config.yaml
d_shared_expert: 0
moe_layers: [1, 2, 3, 4, 5, 6, 7]
router_score: "softmax"
vocab_size: 16384
batch_tokens: [32768, 65536, 131072]
Below are experts of layer 5 (counted from 0) of a mixture-of-experts language model. Rows are named up (a neuron's input weights, with its number) and show model dimensions 0-191. Each number is 128 + 32 x the weight over its row's rms, rounded and kept within 0 to 255. Numbers have three digits each.
Before each expert's rows: a language model's description of what the expert responds to. This comes from a sample of Wikipedia text that the model never trained on.

# expert 0
Description: Spaces before table numbers. Bare space tokens inside wiki tables and stat lists, usually right after a pipe or colon and before a number, as in | 25 or Weight: 78.
up4:166103131116155135104092170115174151140111129152150088137141098131108114160071098066180099116076157104186131114124189116152192147116143110076090148152127140175082195093158148122104154098144122121110183155162094113106071147105091104120156081168099097126102139147132131118105150102113171163155146092080046071104124119127189089067101141214119133048102116103076115139126114157082142124101141069169108096143126126149179087125154125190120076136057114091112055108153169163138118126123128162186144136155184151096157132133108129169145134091152110147120116081062113138121131117145144103

# expert 46
Description: Spaces and slashes before numbers. Blank spaces, slashes, colons and words like approximately or nearly that come right before a number, as in coordinates, postal codes, and measurements.
up2:059079144161140136176102161106114169158060082115133121193105186097077108106150134129128092125135120142175158104124164178174133092115117141114163168163114089127050100123141162144139132172074088104131119127141081186113140107118106142120156105120117086121163137103095132125149145113184154191171076127124124132120070138140156091109160131159105154115126128154248125131115123152143140140073143124168066123144149094123182195165206187125077105112177106138155134090105137123105149135113101129130090130148143200126091078140132121109102102081115092091160131044149144164104095150172121142

# expert 51
Description: Prepositions in, on, during. Prepositions starting time or place phrases, chiefly in and In at sentence starts, plus on, during, since, throughout.
up0:086189160120120096141082120121100122204148136133121085125104097117129213099144169050133114117159116115131151180102146095215140190086136114142100158110124064089115132199170144194128132145124075180106119111119111171121057166108093159139084125132128128110169086108126146107072139126161135147155123166084131139155119125117109134141118109106157121193080147149067081147058145093090120143127149135117124141175106141056162216082140089150130154105123176103143156167186111100100115187156093149119145185105102139114086112146111141121119105110146124130156061134128150097135170132176129155

# expert 50
Description: Non-English accented characters. Accented letters and non-Latin byte pieces inside Czech, Polish, Cyrillic, Thai or Devanagari words, such as Česká, Łomianki.
up1:104140100130167115030109129134133104137127126139117094093152146101158154103111101118104122085144165129064137120149129099138096125095056099059147139098156126187167085159148135195114137156164046144143067134108152130143091150122157179133091107145149159120100139174113094175043093132111094105128150072080149090094142134103111158129129113159172170118120152139137171156134144088132133120107107108167176186092163152151133144062104127114092077142131096117154173159123150129072096173097094086141176104133117109116088101167094113130149137142148134164059112118022135062141157061162147114

# expert 43
Description: Sentence-level prepositions. Prepositions and adverbs introducing phrases: for, on, in, after, during, just, about, almost; also word-initial for/over as in forked, overtly.
up1:177072078119135163082200133119106127111103075142162110147142123154086175088129102154166180119131166124120057088136172098117153157131172114138100093133096101091113167147128147134168079136159116098135112118053177171163057103084121143107140108118124118141110119164120138101119102113193142119076160064116109073146103147070131117107177090101132105140154081168117167175163137120126118099097171128145136083110117100116119126110066090134168150067111120125119082119141095189187101150091153054156199126109131132083132156104189130140142115129152116201097136118065114170125192134160143097

# expert 45
Description: Capital-letter name starts. Single capital letters or short capitalized pieces opening names, such as Z in Zoos, K, X, Hi in Hiroyuki.
up1:083129129161155098161134122136191173181114071152115175134107158160110196177137086127130146111099147108143073121166182096131118161104126129142112184117085200100163123158076119147094111200066119131152104123136162114192096139148139161110163133153099143127193103102115182071131097128151203136101137112164202163119159043133102132123156132150140078095176135187108148152092158139110175147107147158114132178089134181138131123130119097114131060141053142115129139121139120096152098109105176086126107059139135138120136144073089094091069134138091118160152170135118124085097157178133139126

# expert 30
Description: Single letters, symbols in tables. Lone letters, digits and non-Latin characters in tables and transcriptions, such as IPA vowels, phoneme letters like k, and x- standings markers.
up0:163124083122166173116123143121126103188173098144082070089141120132116181147178085055138087121107157073091129085134184107162090146109102177120113169118170117095114133182107087132124112098171087161103164119126180153162108140116155129178148115117154160163126157155132111060034066180123095094135126098115107098147112149108128114158170082135173149125100110120101126116096112131034193118131105126173136115104150188135143094127088122159174119078109117142154124132143219136104179100091076150136157161109104122109111112213184162124177092130131126121154159155130108165148105125168140125

# expert 9
Description: Spanish/Portuguese name pieces. Word pieces and names in Spanish, Portuguese or Latin-style names and places, such as Villanueva, Juan, Cruz, Bolivian.
up1:121064106129168127116070126136131117106064109099110111129156103127132163161189104139141170146137125114073114143124173154188140077155158086069127166108133178035122114154100091173103185106158111118125123178177058184116144141108144172151102131105121129127094146125098143130131172109124193157087082147155109092113143100107133123131080152153083088040177117125067156086118177131148125111119167147135136126082090202124119168147216193133117115118142141111111149115096059101140150145169134145222111151131118146131154152150112081150092135151077121072096144127165130107131122120106137144

# expert 42
Description: Non-Latin byte pieces. Raw byte fragments of Thai, Japanese, Chinese, Cyrillic and accented characters, mostly inside non-English names, titles or glosses within English text.
up1:105143120114132103152159116126167118216090144093098123070190173100151198087152146100128143144125143135093160121152211136131079130083113111134110136100127144158133147156133132142125155076168063124099181112109129158123098075095163187105124085129114099084150121151130158151081145088128093143132139095128110106120192154124085142111144128155149187108105138185180198065109152119198153161136112090155118170157140138046135153091143112082128145126125111134190183133122183148086134175100124184105119121085170101116127103129129069150118175073103130172160116084100138132104197075161116139

# expert 6
Description: Sports infobox structure. Pipes, semicolons, dashes and field words in sports tables and career infoboxes, such as Team | GP, Head coach, Career statistics.
up1:104143158099130115133118084098175106100136142188135130153166097126059084109111130117073164092132120127134127126141150120123108125132165128132091144154070162103092095156135137150109112220162154112090131181130088190139095099084099190070166143144132138107079148166143192107124188178144132137134120113127076126164113155056107143096152127099142077127191123109114170173190095131132115131160136165053090156141102152141107137119159110141119140166209123146196134120068118186131140135144117131180165125178188134135127202124141127143109131145176143159067121070097210155134166134129142123

# expert 60
Description: Section headers, line ends. Line breaks and ends of wiki headings and list words, such as Albums, See also, Notable people, plural endings before ==.
up1:138111109121119142104101132206077094144104085153056129136135109148077100126157135123152180127128171048112150133110129128118134144131066120120145155109113124124144084167102142144089131161150129063162103142075085146100126142104169147072161114152151121139096054124102126115211165168139108112141119097116093133119164136066128114140104205096131106085101129101110150127191144210093115158158164098135148132126152121148159152115129078116099218126189130142174118152099109128079164105180136132094108197119149094014154164162118095109088116115111115193173154125132123125126127131171141078

# expert 35
Description: Adjective and noun suffixes. Word-final suffix pieces like -ive, -able, -ical, -ary, -less completing common English words, such as olive, stainless, characteristics.
up36:113131052079192183086200103120209103135141153064134125114187141122132156138099157133135075085132099145129134095126185131123139196129171137109128099129161175127118174124144154130111141118092212173150136127126115146162092145106125107168180090108106104139096174136136139087108037073187151128151168135097148124095122142119097103063149096123121163092088096127128126079179150207081081088067151127146095128091038150143122089134148127129132106132118107139177132124131112109126131115097082130150175147126090119139140136151109183153150159109104087089141089101066104167125098140153127096

# expert 28
Description: Temporal and other prepositions. Prepositions starting a phrase, especially time ones like after, during, until, before, often after "shortly", plus of, on, in.
up1:090144121083102082177098089171101124129133076074153075100097192129123151119150114158146203151163129129141142154153138119164070145101091087089100124098137112051148166080135059142125172120157076141095175152158144154122146148093107127188093115171158083149154100154068116104087103100085094106167124133162183144133096154125136080057093102148077153132112170114129131087097135150083093159155127154123125209147141166096181193124140081201146123105124142138161153132176092081179092142165124161139142137109092114094094130132112099131118145116123102087148087122133149110111133107122147213

# expert 37
Description: Saint and name titles. St, Saint, Sir, Jr, Dr, Professor and the following period, plus first names in lists, e.g. St. Paul, Stephen H.
up1:059157165093122138177148182118115128087122106150115106144133139129147092148078167118194135117122085109132141128209156111122094158146129096133101108133128111121145142105153116102091177113193137127103175140165090136101124094128108156151091172140144134061125164149158104139084112114117109140140129136116099107146087153099080134047087118148137110165065148131068161165132080166081096085174167148165090116094197113111156119097101102143122121170186110108123201126079171118130144155142128161156152143058071150144165140095124113164135088152142166133166161095149036114196126104165218134

# expert 29
Description: Table cell separators. Pipes and semicolons separating numeric cells in statistics, election and chart tables, such as | 16 | and —; entries.
up12:111144159181147134123155171173165102134139075192171133128093114151139127186142124101172119146150165163130139202121076117134132101120136106131145171148133114093132153125144157115119132196140089135157092177129124058166175134101220078144155151095179150162125080136160145121118153170141156125104148104099104125109120121109143083157107151190152169109112110175019141121122097119176097130107118153129164199144069136137085134147139163114150154172087100114112152123187169098143095089109140172101207116171142096126132109185141162120123092087158144145089205143135187152190117142114091124

# expert 17
Description: Labels, names, scripts. The word name and field labels like Binomial, Genus, born, Transliteration, plus bytes of Thai, Japanese and Chinese characters.
up0:123122170154117092117130106083182097058149125139145113121125118103138170137130179091085150124147146133123083098152137120076151124122144112142111093121063138121042078142173119112170136099143180139122167073169120117105179163132149084162211129138144073148188122151147164224110131166099131162094097098130118177137127108099078155142132068137070150175102132116124191131117149109120140142155144096133136130085117152150129090172098080080165091151164100137157160134166150074108086160136150176171074103123071100109196167115172091077117160146152160133123129106104194196102146139128121147